Weights of a small mixture-of-experts language model, trained from scratch on English Wikipedia: vocabulary 46060.
Below are experts of layer 9 (counted from 0) of a mixture-of-experts language model. Rows are named router (the router's row for the expert), gate (a neuron's input weights, with its number), up (a neuron's input weights, with its number) and show model dimensions 0-63. Each number is 200 + 20 x the weight over its row's rms, rounded and kept within 0 to 999.
Before each expert's rows: "gets" lists some tokens that make up at least twice as much of what it gets as of all text. This comes from a sample of Wikipedia text that the model never trained on. Tokens count by the router's weight.

# expert 11
gets: ":", " |", "|", "-", " as", "):"
router,193,230,195,209,216,212,202,175,185,185,206,196,180,230,183,189,228,217,183,222,169,235,211,179,173,203,193,205,219,208,191,221,200,212,194,188,206,220,207,188,218,215,221,192,185,203,193,196,212,182,219,236,203,191,173,223,210,251,186,209,204,238,220,189
gate0,232,215,215,199,201,189,210,207,191,177,199,224,191,198,155,213,169,192,177,181,171,171,234,221,160,182,206,200,191,202,212,211,160,171,181,190,206,184,224,183,169,178,210,233,168,196,193,189,200,164,183,193,222,193,187,185,210,160,172,183,159,250,204,180
up0,195,182,173,218,187,201,198,215,216,219,210,176,213,210,191,190,209,201,182,240,229,220,164,166,208,194,176,199,194,172,184,161,239,197,187,217,217,230,192,212,214,224,210,190,216,181,258,196,216,220,203,176,179,169,185,219,178,201,197,182,249,203,193,226
gate1,216,196,230,191,231,182,161,189,198,161,222,193,224,197,206,188,202,197,154,172,188,226,169,191,182,235,185,203,227,186,218,135,192,200,174,184,239,225,204,214,193,159,226,175,166,182,232,232,218,177,191,208,190,197,199,191,211,156,207,215,183,217,212,217
up1,205,220,209,184,199,195,194,184,210,171,189,242,239,209,190,224,212,169,213,209,212,152,212,203,199,214,241,222,224,163,215,201,219,207,183,222,207,208,236,217,219,220,205,205,194,225,185,181,206,166,209,216,179,211,223,220,201,222,185,172,214,242,178,179
gate2,196,173,198,232,187,193,215,186,224,195,172,207,173,187,237,201,201,191,212,183,190,187,195,179,219,198,208,234,196,241,198,188,238,191,198,200,224,207,203,210,180,193,205,230,218,195,181,214,168,201,196,248,159,212,202,198,200,196,237,189,213,207,175,163
up2,206,185,235,199,188,175,219,174,193,219,215,166,181,193,211,210,207,220,214,200,221,231,199,219,229,189,197,220,232,203,179,187,209,179,213,214,216,198,200,215,241,200,203,194,206,201,157,192,189,175,221,231,169,188,136,204,190,212,186,180,208,176,206,191
gate3,189,169,195,221,192,197,229,195,238,188,185,252,213,207,179,203,205,199,178,188,179,214,197,151,212,196,167,168,202,219,211,182,268,190,196,191,160,231,197,227,216,175,215,200,224,187,189,165,184,228,183,195,212,209,219,210,183,188,208,188,220,191,202,202
up3,220,190,185,214,223,216,170,182,195,206,225,168,180,160,237,207,189,192,203,192,214,208,189,216,209,161,178,180,209,193,195,230,198,184,192,206,235,220,179,192,207,187,175,178,191,210,195,224,189,193,216,212,188,181,201,167,206,215,227,227,193,190,225,159
gate4,175,236,233,169,210,201,223,222,172,228,209,194,175,212,206,204,206,160,211,226,214,192,163,178,183,180,159,196,238,186,192,188,154,197,229,194,180,247,194,176,171,229,170,180,209,210,190,168,225,199,170,198,216,228,212,151,209,202,171,207,199,195,185,225
up4,193,246,223,197,203,205,181,214,193,193,189,179,163,200,223,199,226,185,215,217,206,211,190,173,175,188,153,168,223,179,232,153,211,201,223,204,170,212,150,168,199,232,188,183,193,202,178,219,220,184,175,189,196,217,202,188,189,220,157,198,202,199,195,200
gate5,176,203,174,200,205,174,209,202,205,208,197,240,216,215,202,215,204,214,227,217,221,197,216,200,169,201,236,209,197,175,207,179,203,198,213,194,251,217,193,176,162,233,180,136,212,179,172,201,203,204,168,197,209,189,188,170,209,206,209,198,203,257,220,226
up5,189,198,226,259,196,208,220,216,196,187,192,201,240,214,206,201,186,213,204,214,191,191,210,230,176,200,198,204,204,198,196,217,224,234,170,179,219,217,186,195,196,226,190,185,197,168,191,176,207,226,182,186,196,170,179,163,196,230,194,191,230,204,223,222
gate6,236,201,151,206,200,173,186,188,223,213,176,201,205,231,216,216,220,186,154,207,172,212,172,200,141,204,216,197,215,165,183,173,228,185,213,202,222,178,192,180,196,169,228,188,213,248,195,230,186,191,202,189,216,170,206,207,163,198,244,189,173,197,214,200
up6,200,249,203,228,197,173,193,225,228,199,194,211,209,244,204,214,213,180,186,210,193,210,182,204,178,206,184,220,204,170,200,167,235,194,203,230,209,158,208,211,200,193,206,144,199,216,173,212,202,173,169,183,190,199,196,218,202,203,221,231,208,197,208,208
gate7,216,185,193,195,181,237,176,151,187,203,192,224,167,198,196,191,189,225,189,191,169,192,205,218,222,205,222,200,203,190,184,200,207,208,207,172,196,202,197,197,179,172,204,203,225,210,178,204,202,213,207,217,203,241,164,151,209,211,166,250,185,225,199,207
up7,183,182,186,216,185,212,193,175,174,187,175,198,223,205,214,188,214,183,204,228,194,180,190,209,216,168,227,183,222,210,198,156,165,196,204,156,186,203,218,217,219,188,179,190,192,203,173,204,235,199,163,211,188,235,181,198,241,229,191,220,199,238,178,241
gate8,199,211,183,215,188,218,232,165,174,205,213,203,194,214,231,233,212,204,187,212,186,176,183,191,213,198,167,189,213,247,195,181,122,211,195,175,189,190,213,192,207,199,197,176,201,194,185,182,215,169,205,184,187,180,198,187,221,190,193,206,222,181,193,178
up8,199,174,211,166,215,192,178,226,198,195,205,195,217,186,193,166,167,214,217,192,216,219,241,195,207,213,234,187,190,189,178,224,254,184,201,219,192,206,176,219,198,173,195,169,211,192,188,204,220,231,193,210,199,193,189,178,190,189,205,206,187,195,222,218
gate9,178,194,203,205,206,236,200,193,217,204,213,164,182,189,189,172,184,192,188,231,221,174,244,195,196,172,167,203,186,223,196,220,213,183,230,198,191,187,216,189,212,181,203,205,194,208,196,178,212,156,200,185,191,203,170,210,181,199,182,181,195,209,223,176
up9,202,176,203,206,211,192,173,211,213,210,224,203,191,195,224,240,191,204,185,240,166,188,215,191,157,225,202,185,217,200,247,223,191,244,212,226,208,188,201,201,192,193,238,186,177,197,226,198,188,198,206,182,172,207,197,212,227,183,208,188,174,203,207,182
gate10,227,211,198,208,224,224,194,172,181,172,197,187,179,205,210,196,203,205,199,203,199,196,243,199,203,185,199,190,186,214,159,203,172,199,238,201,223,233,179,206,183,217,221,168,217,212,207,227,223,189,188,177,188,206,185,205,194,204,152,187,193,208,173,205
up10,196,202,195,180,204,197,216,199,186,209,191,201,220,200,176,196,208,230,217,232,173,194,211,202,216,200,196,185,197,189,177,206,154,232,202,204,188,230,213,203,190,185,198,196,175,177,207,211,211,189,212,192,205,189,201,172,228,207,188,151,169,172,181,198
gate11,221,219,208,226,198,204,191,202,199,172,202,223,242,231,212,198,197,222,211,152,176,199,213,182,183,138,178,204,222,189,156,199,194,193,233,198,227,189,171,186,213,204,206,175,211,190,178,222,199,221,177,215,213,200,209,206,211,208,184,185,191,219,182,210
up11,240,181,202,223,213,163,254,172,182,150,170,213,194,236,195,193,195,190,175,143,211,197,211,195,198,192,154,200,223,230,207,220,205,228,240,241,225,197,180,169,180,205,240,182,198,221,178,204,230,176,172,169,169,207,171,187,186,233,206,181,184,195,211,212
gate12,215,202,200,171,235,158,229,216,226,173,177,216,210,202,200,175,199,213,189,207,191,228,209,203,202,190,214,179,220,213,210,240,164,182,203,196,223,222,217,188,199,185,199,218,227,179,184,188,219,177,189,215,194,148,178,252,202,225,189,178,206,200,213,223
up12,212,194,208,214,177,217,226,186,208,189,201,185,210,196,217,212,209,178,188,181,189,199,192,198,197,188,211,202,175,196,186,198,221,161,193,193,230,143,212,205,205,182,209,220,204,198,237,196,197,166,217,208,202,212,220,221,184,211,224,215,184,194,202,215
gate13,210,195,193,179,219,190,226,183,187,194,200,219,198,231,221,210,201,194,197,182,180,218,202,207,201,201,173,201,224,220,190,190,189,192,189,197,203,177,156,206,176,219,194,221,208,190,198,157,214,185,203,195,230,229,203,209,189,203,190,219,200,218,184,229
up13,174,197,209,166,196,215,197,186,189,189,211,192,200,203,158,196,203,204,201,201,187,204,168,235,176,197,237,244,172,156,186,192,198,188,186,208,168,207,216,170,190,185,210,222,194,220,229,199,200,193,202,201,201,194,179,203,231,228,169,217,161,187,217,180
gate14,185,214,171,221,187,188,207,213,213,198,168,241,182,212,217,198,221,190,207,207,199,224,193,211,200,210,192,224,197,236,230,190,204,201,213,209,161,226,223,206,194,163,221,189,209,186,207,213,201,169,207,176,184,179,206,208,219,208,171,208,205,204,207,197
up14,211,224,222,190,208,221,184,232,174,235,190,178,192,218,186,204,186,177,218,195,188,194,186,191,178,192,184,185,204,199,207,200,160,199,218,207,199,220,199,202,237,188,202,187,200,220,192,236,192,190,212,180,180,202,197,235,195,193,210,183,210,160,183,204
gate15,217,189,177,175,222,193,185,204,200,192,201,180,191,212,196,169,218,252,220,209,171,220,201,195,207,196,186,194,197,230,178,162,172,209,219,215,225,225,210,204,182,236,200,131,211,158,232,226,173,224,224,180,212,211,200,198,188,189,206,234,198,213,188,200
up15,171,196,173,193,181,178,188,169,199,203,185,215,170,215,191,207,186,168,182,195,230,183,190,213,169,194,217,191,216,184,206,219,194,182,195,197,144,202,175,195,217,173,181,259,212,214,181,205,216,192,194,196,187,188,207,197,197,213,176,184,241,183,215,207
gate16,202,238,185,201,172,238,199,185,216,164,193,235,195,209,188,235,229,180,174,209,193,194,236,179,238,208,205,203,200,234,193,199,182,207,240,208,195,208,208,206,217,203,186,228,220,181,187,167,190,225,204,227,196,210,207,210,204,236,201,203,164,174,216,179
up16,203,225,190,212,181,244,205,212,195,166,178,208,195,216,174,223,223,183,190,187,175,207,225,186,210,192,202,207,212,193,187,218,188,203,226,196,191,185,183,213,157,182,212,182,186,203,194,190,204,194,170,204,203,204,200,209,217,176,171,209,184,180,221,208
gate17,156,195,193,205,198,193,173,199,187,186,187,198,194,186,206,157,208,187,200,178,187,202,195,176,175,190,229,212,201,182,196,189,184,214,207,205,215,197,216,195,213,209,209,233,203,221,241,185,199,188,189,179,224,204,240,201,202,183,167,174,207,230,196,206
up17,187,168,219,164,178,192,191,200,200,229,230,181,162,190,200,203,227,178,175,221,211,238,168,154,168,194,202,206,204,184,180,196,220,228,219,203,179,191,227,181,205,222,216,201,234,238,205,184,176,205,179,200,177,206,204,195,209,183,190,199,199,230,210,201
gate18,175,188,209,220,199,209,223,186,210,186,197,193,190,186,217,205,198,176,242,221,210,181,192,166,207,180,211,223,246,194,202,166,197,193,237,188,190,213,207,224,191,198,189,253,173,205,221,206,196,184,217,185,195,212,168,213,184,214,193,198,217,196,168,201
up18,193,217,218,185,200,179,184,197,215,193,211,205,213,242,202,219,193,202,166,160,184,197,179,196,192,205,180,185,185,169,196,235,186,231,227,194,202,188,218,198,235,210,232,237,202,176,192,163,214,205,179,189,158,181,216,148,200,166,182,210,177,215,185,217
gate19,203,194,192,227,163,190,219,218,202,197,207,241,219,169,211,215,188,235,201,205,177,167,175,134,186,210,192,206,183,212,191,204,180,203,195,217,220,166,205,183,184,158,197,209,204,196,230,177,190,228,202,185,218,172,198,190,185,178,188,180,181,214,216,206
up19,203,208,193,174,204,206,200,179,202,202,177,200,192,160,208,209,210,231,207,179,205,199,173,206,169,207,212,201,160,187,173,209,225,197,206,222,180,199,231,213,200,229,226,205,161,205,199,205,186,217,193,224,210,194,217,215,217,194,198,204,192,198,206,202
gate20,235,179,202,216,195,209,221,190,182,185,202,207,186,205,189,214,198,198,220,163,193,181,194,207,190,236,201,217,181,201,184,205,210,218,194,165,233,161,205,205,198,220,196,199,191,201,203,236,179,194,205,189,183,170,208,168,246,201,208,189,205,196,214,194
up20,210,163,202,161,200,222,154,206,189,169,219,208,189,172,201,206,188,226,184,200,164,188,243,211,182,205,185,237,189,184,201,205,167,214,179,186,193,160,176,180,200,195,201,187,185,196,188,210,172,185,224,196,186,192,178,165,214,196,182,209,181,235,194,182
gate21,203,166,217,211,199,178,194,212,171,218,183,193,227,246,201,222,197,236,160,194,193,224,211,198,189,211,203,204,171,194,197,212,181,180,200,158,179,188,179,174,180,198,220,161,206,184,184,208,216,190,208,205,202,179,170,208,194,209,210,211,168,210,229,196
up21,173,209,192,185,160,198,202,205,225,181,184,216,185,184,200,209,221,215,214,179,213,205,192,213,180,193,213,193,212,217,190,229,197,179,226,233,173,214,217,198,218,212,217,193,224,184,187,204,198,199,186,205,205,215,218,203,180,166,189,180,188,184,181,204
gate22,228,221,164,180,200,184,194,188,220,216,193,209,185,158,165,201,212,211,227,201,231,229,165,173,169,203,196,175,217,203,214,203,185,221,195,186,212,203,213,152,211,195,213,189,225,196,200,223,180,197,190,195,197,230,181,230,201,194,217,207,222,210,216,221
up22,198,198,161,181,230,169,180,185,230,189,163,209,166,189,157,171,212,190,173,198,183,204,199,178,180,235,218,196,192,215,218,188,202,202,199,194,201,202,216,160,180,171,241,217,218,217,213,178,226,204,170,183,193,192,176,242,247,199,214,192,179,211,206,206
gate23,228,205,197,175,211,198,181,206,230,195,214,187,175,259,166,175,236,238,187,198,184,190,196,191,201,218,237,211,199,177,234,216,188,195,156,215,214,208,174,209,193,170,164,205,217,212,149,200,181,219,209,219,219,204,197,211,167,188,190,169,199,224,202,191
up23,208,191,200,204,211,188,214,164,235,217,205,228,183,196,221,177,198,191,200,230,222,181,190,201,195,180,185,184,199,190,188,219,226,226,194,215,211,181,207,220,194,202,166,187,202,200,248,231,182,201,215,233,166,214,203,172,202,210,238,166,189,205,162,198
gate24,206,191,207,219,202,204,241,213,208,192,216,171,202,196,211,201,183,191,200,188,182,194,191,165,199,187,179,185,134,220,239,192,183,209,215,226,213,188,184,211,206,224,192,163,196,184,194,198,225,182,220,203,178,213,205,200,181,223,196,180,169,188,211,208
up24,174,169,210,199,201,200,212,233,212,222,166,227,194,214,223,175,190,210,171,160,227,212,210,175,197,208,173,188,183,205,193,122,217,215,173,180,217,179,161,203,206,202,179,223,196,208,203,187,188,208,184,196,197,221,202,159,227,192,174,203,193,239,185,180
gate25,231,225,158,223,203,200,191,195,173,150,206,192,168,193,175,218,189,227,177,202,215,228,215,192,167,176,190,177,205,243,213,199,174,226,215,185,207,198,175,216,202,204,191,156,223,196,176,206,169,222,201,224,174,196,211,192,214,205,218,220,207,199,156,226
up25,213,196,214,166,213,249,205,185,225,233,223,217,215,221,200,167,189,185,192,183,167,190,198,195,177,187,210,193,221,188,208,175,204,238,186,233,236,203,177,196,229,194,185,218,170,192,228,168,171,191,188,192,199,177,210,232,206,165,178,206,179,204,216,227
gate26,197,212,186,244,193,201,176,190,207,202,192,198,180,209,185,219,179,198,217,198,184,184,223,229,185,198,174,234,236,222,196,223,195,190,204,193,195,148,143,192,217,217,209,199,204,219,170,173,223,189,203,241,216,243,204,204,186,203,194,205,186,226,211,185
up26,161,203,195,196,188,201,241,231,185,222,181,179,202,192,193,227,194,166,194,166,210,258,202,189,170,199,233,213,189,213,219,204,223,204,201,195,181,206,235,219,165,176,190,188,234,227,219,217,182,205,162,150,189,186,206,190,256,197,169,180,230,210,200,199
gate27,206,202,211,195,203,192,189,181,204,182,222,216,202,200,169,172,147,203,174,179,197,176,231,208,227,214,206,208,177,163,194,168,161,223,211,180,218,197,188,244,203,210,191,206,189,222,237,207,211,206,224,208,166,232,218,220,207,204,181,216,218,196,201,193
up27,193,190,190,216,214,193,207,204,165,183,216,217,208,226,232,162,186,191,186,209,177,196,237,187,202,193,206,182,194,238,216,202,191,219,215,205,189,208,225,199,220,203,176,206,224,184,262,185,192,184,216,203,145,175,226,192,214,194,173,212,173,204,199,187
gate28,175,201,183,216,201,169,193,217,176,179,206,199,186,180,220,219,170,210,199,176,146,193,201,169,184,207,200,229,222,221,193,202,208,203,206,203,177,213,182,181,223,187,232,179,211,237,223,194,190,199,194,227,200,220,191,232,195,222,169,189,242,173,200,239
up28,226,188,211,186,180,225,163,193,183,199,198,247,198,201,198,176,184,198,196,219,223,208,197,191,206,202,191,157,198,199,195,190,185,186,210,206,233,213,213,192,186,212,175,184,229,189,165,184,217,200,255,199,172,200,184,164,198,221,208,265,177,206,191,186
gate29,222,196,202,200,201,185,154,188,230,165,198,207,247,139,212,196,213,225,183,186,204,170,213,203,171,189,175,213,189,196,212,160,200,172,195,155,167,202,227,189,208,225,153,176,158,223,213,204,181,195,211,252,213,221,189,227,196,160,145,202,173,199,183,245
up29,197,183,190,222,179,193,192,197,228,173,178,202,178,193,195,231,204,178,200,219,204,218,204,184,217,176,208,184,204,211,233,205,203,203,199,174,191,156,204,211,226,177,199,176,198,183,190,216,191,193,197,173,186,208,211,199,181,193,176,236,204,195,232,192
gate30,198,185,190,212,211,174,192,195,182,185,236,218,220,237,199,204,177,189,229,202,185,204,194,220,213,216,229,173,208,177,235,201,197,185,224,205,176,213,169,222,214,204,228,232,175,210,228,169,206,244,217,227,216,213,178,240,195,203,198,205,206,218,173,183
up30,217,196,211,195,205,190,222,186,179,178,244,215,192,193,208,193,171,192,162,201,240,234,183,204,202,214,168,206,195,177,197,208,204,169,209,211,166,200,204,212,218,203,195,231,220,192,181,204,210,208,217,209,195,194,213,216,221,184,189,176,177,228,195,205
gate31,194,225,190,218,235,159,180,197,188,216,222,203,196,234,185,202,224,202,191,196,176,204,230,215,212,207,173,225,148,195,184,197,195,197,194,192,198,210,153,196,179,202,204,190,173,207,161,191,194,187,222,176,213,226,192,205,173,227,199,235,209,192,222,172
up31,215,197,219,176,199,231,207,195,204,216,186,244,178,183,205,193,181,208,191,225,207,202,229,203,215,201,211,194,208,189,207,195,222,194,189,157,214,218,212,213,209,202,265,200,176,204,242,222,178,185,154,207,197,147,195,165,223,170,195,189,186,205,185,207
gate32,224,226,237,201,234,184,159,169,185,219,207,217,173,213,198,247,211,227,176,199,192,208,169,180,182,218,208,213,239,213,222,172,205,191,191,184,208,235,213,201,154,162,190,218,178,232,215,171,195,180,220,191,232,184,177,235,188,218,192,237,186,214,239,215
up32,189,205,206,213,205,211,194,201,204,184,210,210,209,196,222,204,205,202,179,206,186,194,208,214,242,164,175,205,198,173,213,240,205,208,179,191,184,189,179,194,197,240,175,181,204,182,221,220,208,204,203,192,210,228,162,200,241,209,210,202,200,216,198,192
gate33,200,268,208,200,202,183,217,194,205,186,203,251,235,188,189,201,142,235,209,197,163,195,207,227,210,152,177,223,178,188,201,212,164,189,200,168,212,217,150,156,215,210,183,209,176,208,187,193,203,178,201,182,225,230,194,209,209,207,202,209,190,194,186,217
up33,221,223,217,182,180,208,186,202,183,197,169,210,213,208,193,186,223,226,210,232,233,191,177,169,204,189,227,195,219,208,175,186,221,180,203,181,197,202,195,197,218,245,239,245,207,199,175,213,209,206,164,164,189,225,206,169,184,202,200,221,204,186,189,196
gate34,208,223,223,180,189,223,195,208,183,174,208,190,210,195,169,149,207,222,178,192,234,180,202,196,206,194,181,165,188,236,188,191,203,219,228,202,166,213,197,224,212,213,190,206,212,249,250,182,200,188,170,222,202,193,197,171,243,204,205,196,197,162,225,209
up34,182,237,184,177,204,191,193,204,219,224,195,201,211,229,217,202,196,175,232,194,196,195,205,230,203,213,187,243,195,187,230,155,213,186,195,175,197,208,173,224,193,194,182,229,177,185,223,188,210,181,191,199,195,196,187,234,218,205,203,195,202,231,206,233
gate35,194,180,199,214,198,223,207,190,207,193,202,197,195,209,209,136,224,185,173,197,194,232,204,200,193,211,168,152,191,214,209,203,210,200,194,205,198,209,197,249,209,190,197,210,196,217,233,207,187,204,236,181,196,196,196,203,211,208,205,188,200,175,244,168
up35,185,180,216,205,229,191,211,166,218,206,220,195,176,189,202,163,194,214,167,184,208,231,197,172,198,198,180,136,204,218,230,221,214,196,181,185,233,181,188,234,184,202,184,221,183,221,227,186,196,202,199,200,213,221,207,222,200,206,213,203,157,169,216,185
gate36,210,176,167,202,183,189,192,163,230,198,212,185,199,240,170,217,213,197,199,190,177,199,217,211,190,180,215,218,216,184,226,191,168,180,232,172,227,206,214,227,231,157,146,193,192,201,181,203,212,210,218,177,207,174,240,214,172,161,209,219,244,179,194,209
up36,178,194,229,199,206,174,202,242,260,210,179,197,233,209,241,206,172,188,209,207,206,191,185,197,230,217,186,198,192,201,191,222,213,205,196,194,204,206,194,241,216,227,225,203,185,182,187,204,189,199,197,192,200,217,187,168,231,210,196,194,188,201,230,221
gate37,239,237,222,189,193,214,214,199,187,182,215,217,215,192,165,185,188,219,197,218,214,222,200,212,187,188,200,174,203,203,194,192,210,177,188,167,197,213,177,202,172,202,157,216,189,188,210,172,215,179,239,201,223,206,209,201,179,198,220,208,179,201,219,211
up37,196,211,206,204,169,202,173,205,229,192,192,193,190,221,190,203,198,182,190,233,161,218,205,185,221,168,234,224,167,234,248,243,187,230,206,198,220,217,213,217,200,236,172,200,229,171,197,202,160,191,206,205,169,161,188,226,193,204,203,187,167,197,214,227
gate38,223,208,211,182,214,205,184,232,222,191,200,193,175,210,205,210,204,209,196,186,201,178,204,197,200,197,209,173,167,193,223,182,178,209,197,170,217,220,194,204,227,224,228,170,213,180,216,200,230,169,181,186,193,208,210,200,178,209,212,170,225,235,194,208
up38,220,200,219,204,216,169,204,167,167,184,160,198,188,223,203,183,199,190,202,222,209,219,215,179,190,211,187,215,204,180,163,178,202,155,179,189,226,227,143,210,228,187,169,233,176,186,228,180,216,194,182,193,202,199,195,186,194,196,170,139,205,195,177,192
gate39,227,219,177,185,187,181,202,162,224,188,205,245,182,206,201,160,222,193,213,215,206,187,211,194,189,206,220,211,212,195,180,223,132,157,199,149,230,238,216,215,205,219,209,192,180,171,174,201,215,212,198,178,188,248,191,179,171,174,194,213,247,195,213,183
up39,174,210,221,197,199,214,178,179,232,202,169,205,181,180,217,184,191,155,193,177,188,192,239,209,177,206,181,192,193,203,218,173,188,199,183,202,213,211,208,209,190,203,169,219,201,182,234,202,180,181,190,199,178,219,186,226,203,222,199,204,192,173,186,191
gate40,217,190,209,195,211,202,249,192,196,207,201,176,217,228,203,207,227,198,206,196,224,213,243,139,162,214,194,196,203,224,192,216,230,191,195,202,208,180,175,194,200,217,174,194,182,184,184,193,213,195,201,188,204,216,194,219,176,209,230,234,208,170,185,204
up40,229,204,223,201,232,185,218,214,220,217,169,193,214,247,198,170,232,209,174,233,190,198,215,153,179,210,186,206,220,253,180,205,230,157,202,216,230,204,192,209,206,225,186,199,190,185,189,199,207,204,200,193,180,204,193,192,165,217,197,210,202,180,155,202
gate41,218,229,205,205,225,213,208,192,175,197,177,231,222,216,240,215,202,203,174,189,227,223,183,190,183,196,152,199,204,197,183,202,182,248,215,189,217,218,187,187,201,199,198,229,200,185,208,209,190,212,241,192,194,212,189,178,228,186,188,183,210,216,203,228
up41,163,225,173,176,219,197,190,189,192,190,171,181,210,224,195,216,196,237,209,186,205,210,195,166,192,242,174,207,211,178,217,170,229,209,190,254,200,183,207,230,174,193,191,229,193,212,203,208,173,194,214,191,221,190,232,191,195,176,215,191,206,205,168,198
gate42,237,249,201,211,204,190,202,174,197,191,231,163,190,205,193,197,196,208,229,211,184,164,214,191,208,210,221,228,203,179,173,187,221,214,214,217,223,222,214,184,203,241,201,230,208,224,182,199,184,206,177,230,180,239,138,206,236,232,191,237,219,188,209,199
up42,199,196,190,213,175,187,191,214,184,234,208,187,242,211,203,185,198,189,192,214,164,184,204,209,206,153,195,218,217,187,210,199,196,204,180,209,223,237,176,212,199,202,272,210,189,229,199,191,196,181,196,187,205,230,189,246,176,228,192,204,191,185,214,191
gate43,181,142,181,208,216,192,219,211,187,198,224,228,179,204,187,241,196,236,176,197,186,212,201,208,213,236,168,213,175,176,179,206,209,187,160,183,202,191,152,175,180,182,184,194,184,172,174,197,214,149,185,202,207,211,215,219,220,219,210,225,225,212,200,206
up43,197,200,186,226,226,211,200,204,199,197,206,186,180,200,239,193,215,190,183,217,181,222,213,216,189,188,207,200,199,183,172,180,168,196,171,196,190,169,243,165,191,201,174,237,219,183,199,203,211,237,214,195,193,215,218,207,235,213,219,200,189,165,181,218
gate44,232,208,191,168,199,237,207,229,167,191,216,194,234,182,211,185,229,231,181,167,183,196,205,180,230,193,220,186,227,196,208,185,191,204,203,215,211,223,163,213,207,232,223,165,186,209,238,187,202,235,207,173,209,196,188,179,215,193,184,233,219,223,196,191
up44,208,171,226,165,219,191,204,212,136,200,194,225,199,169,207,175,229,206,177,212,193,203,206,222,208,148,195,189,200,189,187,175,214,205,184,193,191,241,169,200,230,227,188,178,200,204,218,217,176,214,204,175,221,179,178,217,200,195,207,196,219,195,199,208
gate45,221,209,180,169,192,200,196,190,171,199,215,214,181,210,216,183,193,201,192,199,182,214,200,175,195,210,202,177,239,211,211,237,218,179,199,178,185,192,214,185,205,194,214,173,190,163,225,185,209,175,220,200,199,187,189,216,215,151,214,167,210,220,190,162
up45,193,205,154,197,222,185,177,192,203,185,219,214,228,209,222,203,195,170,195,152,232,168,227,208,208,202,215,229,184,210,209,166,179,188,221,204,169,207,213,238,213,213,215,196,186,213,204,229,215,201,183,200,203,177,180,207,222,156,216,178,168,196,200,226
gate46,174,184,209,208,164,181,168,192,188,182,184,217,182,175,204,178,213,204,201,203,197,237,199,199,187,221,206,200,222,191,184,264,209,208,210,209,173,208,180,200,189,221,212,151,195,197,181,206,207,206,222,169,177,221,193,201,191,207,194,243,201,155,168,236
up46,194,179,187,232,165,185,161,225,210,170,205,245,180,180,193,215,200,198,176,233,186,195,212,208,242,237,188,199,179,189,199,186,216,229,185,197,212,231,215,208,177,209,182,224,194,209,184,230,178,189,196,217,167,224,223,189,201,201,209,195,225,207,216,197
gate47,216,207,228,213,189,187,162,198,191,166,215,222,201,190,182,191,176,202,209,224,170,208,207,220,209,192,201,239,177,228,191,205,188,218,245,201,216,183,217,156,225,241,244,179,201,167,173,178,240,212,182,215,215,227,217,144,185,226,192,170,185,204,198,229
up47,225,169,238,179,163,226,176,191,158,187,223,215,139,200,193,208,174,215,240,207,193,177,217,203,176,180,198,173,165,214,161,178,208,196,233,194,246,232,198,188,225,209,225,190,202,214,195,163,222,215,186,211,178,198,180,195,218,234,231,180,208,202,174,219
gate48,182,242,189,212,203,183,170,209,193,218,199,197,210,230,173,213,231,210,182,235,179,209,200,183,212,226,218,200,212,184,185,234,205,197,192,179,204,202,193,199,237,213,203,204,166,186,216,211,193,200,209,225,169,203,183,171,169,205,153,169,218,196,207,201
up48,163,187,189,160,215,203,215,211,235,199,186,182,227,198,196,183,192,174,189,199,210,177,212,198,199,187,208,201,187,201,194,227,154,178,212,179,173,203,206,202,189,176,198,253,208,177,222,229,193,225,174,183,229,203,204,230,188,190,202,224,199,195,217,201
gate49,214,201,193,200,210,213,246,198,189,215,177,197,226,201,195,226,199,213,183,211,205,203,214,184,150,217,207,210,192,217,236,193,182,207,185,154,196,211,192,198,237,182,193,236,233,224,209,189,183,205,173,211,189,198,193,182,195,213,238,223,172,201,159,220
up49,215,241,212,192,172,216,217,184,181,210,197,182,206,208,162,189,196,204,196,187,166,222,204,209,184,177,225,199,182,197,198,182,221,205,210,182,188,208,201,189,204,159,200,231,196,179,160,181,188,204,182,212,221,191,229,189,178,217,232,178,162,233,182,217
gate50,210,186,209,210,205,219,205,173,189,219,207,210,173,223,178,237,195,232,204,184,156,224,200,176,214,178,193,181,209,188,195,195,194,213,215,178,182,203,198,215,208,204,221,178,210,217,174,199,175,202,184,210,219,196,189,214,195,188,176,197,221,200,210,227
up50,228,199,219,235,223,221,212,193,160,205,183,195,200,186,196,236,188,194,190,223,160,199,167,185,202,207,203,172,204,185,195,183,170,204,211,199,188,194,201,206,212,216,210,205,190,211,182,204,185,242,185,217,175,188,188,180,184,198,171,188,210,215,205,200
gate51,222,190,188,214,205,202,198,197,183,223,229,201,186,210,168,187,180,204,247,166,234,191,185,189,215,202,197,238,192,212,197,189,187,204,213,196,210,183,206,191,211,187,214,163,195,198,206,206,194,195,191,187,231,199,177,230,187,239,193,204,176,198,238,193
up51,226,190,171,231,182,156,196,163,188,195,197,192,190,206,224,204,160,197,220,178,231,192,179,194,239,202,216,193,209,174,218,221,196,216,199,211,194,189,200,184,200,196,213,158,186,204,252,229,223,232,226,204,218,221,190,225,204,209,203,233,198,195,193,221
gate52,248,224,201,190,209,204,185,185,205,187,190,167,184,177,209,201,230,220,207,220,207,211,194,195,209,195,206,237,206,172,190,201,222,219,217,183,221,184,209,169,219,209,208,193,197,202,189,205,212,200,188,180,141,216,194,195,220,223,217,191,163,226,253,205
up52,171,213,209,197,204,222,240,228,172,190,198,249,204,167,214,183,189,218,166,161,199,201,170,202,210,221,171,192,226,188,180,205,226,176,206,174,171,182,190,179,225,210,227,197,237,180,188,196,188,207,207,204,226,203,242,208,223,220,196,231,227,200,195,207
gate53,186,210,199,216,216,221,209,157,201,190,191,202,197,232,186,201,198,220,171,233,221,201,188,188,192,219,190,215,187,221,175,198,199,171,221,193,171,188,220,216,188,224,188,218,226,242,195,211,211,186,191,210,193,207,202,226,195,198,164,213,208,231,185,208
up53,205,195,195,244,170,256,200,205,199,179,221,231,192,201,198,159,171,235,193,184,185,199,189,215,228,204,205,195,172,172,210,214,190,205,185,208,192,199,202,166,195,226,180,176,220,187,197,189,177,189,206,186,215,179,197,163,211,194,212,192,187,190,212,173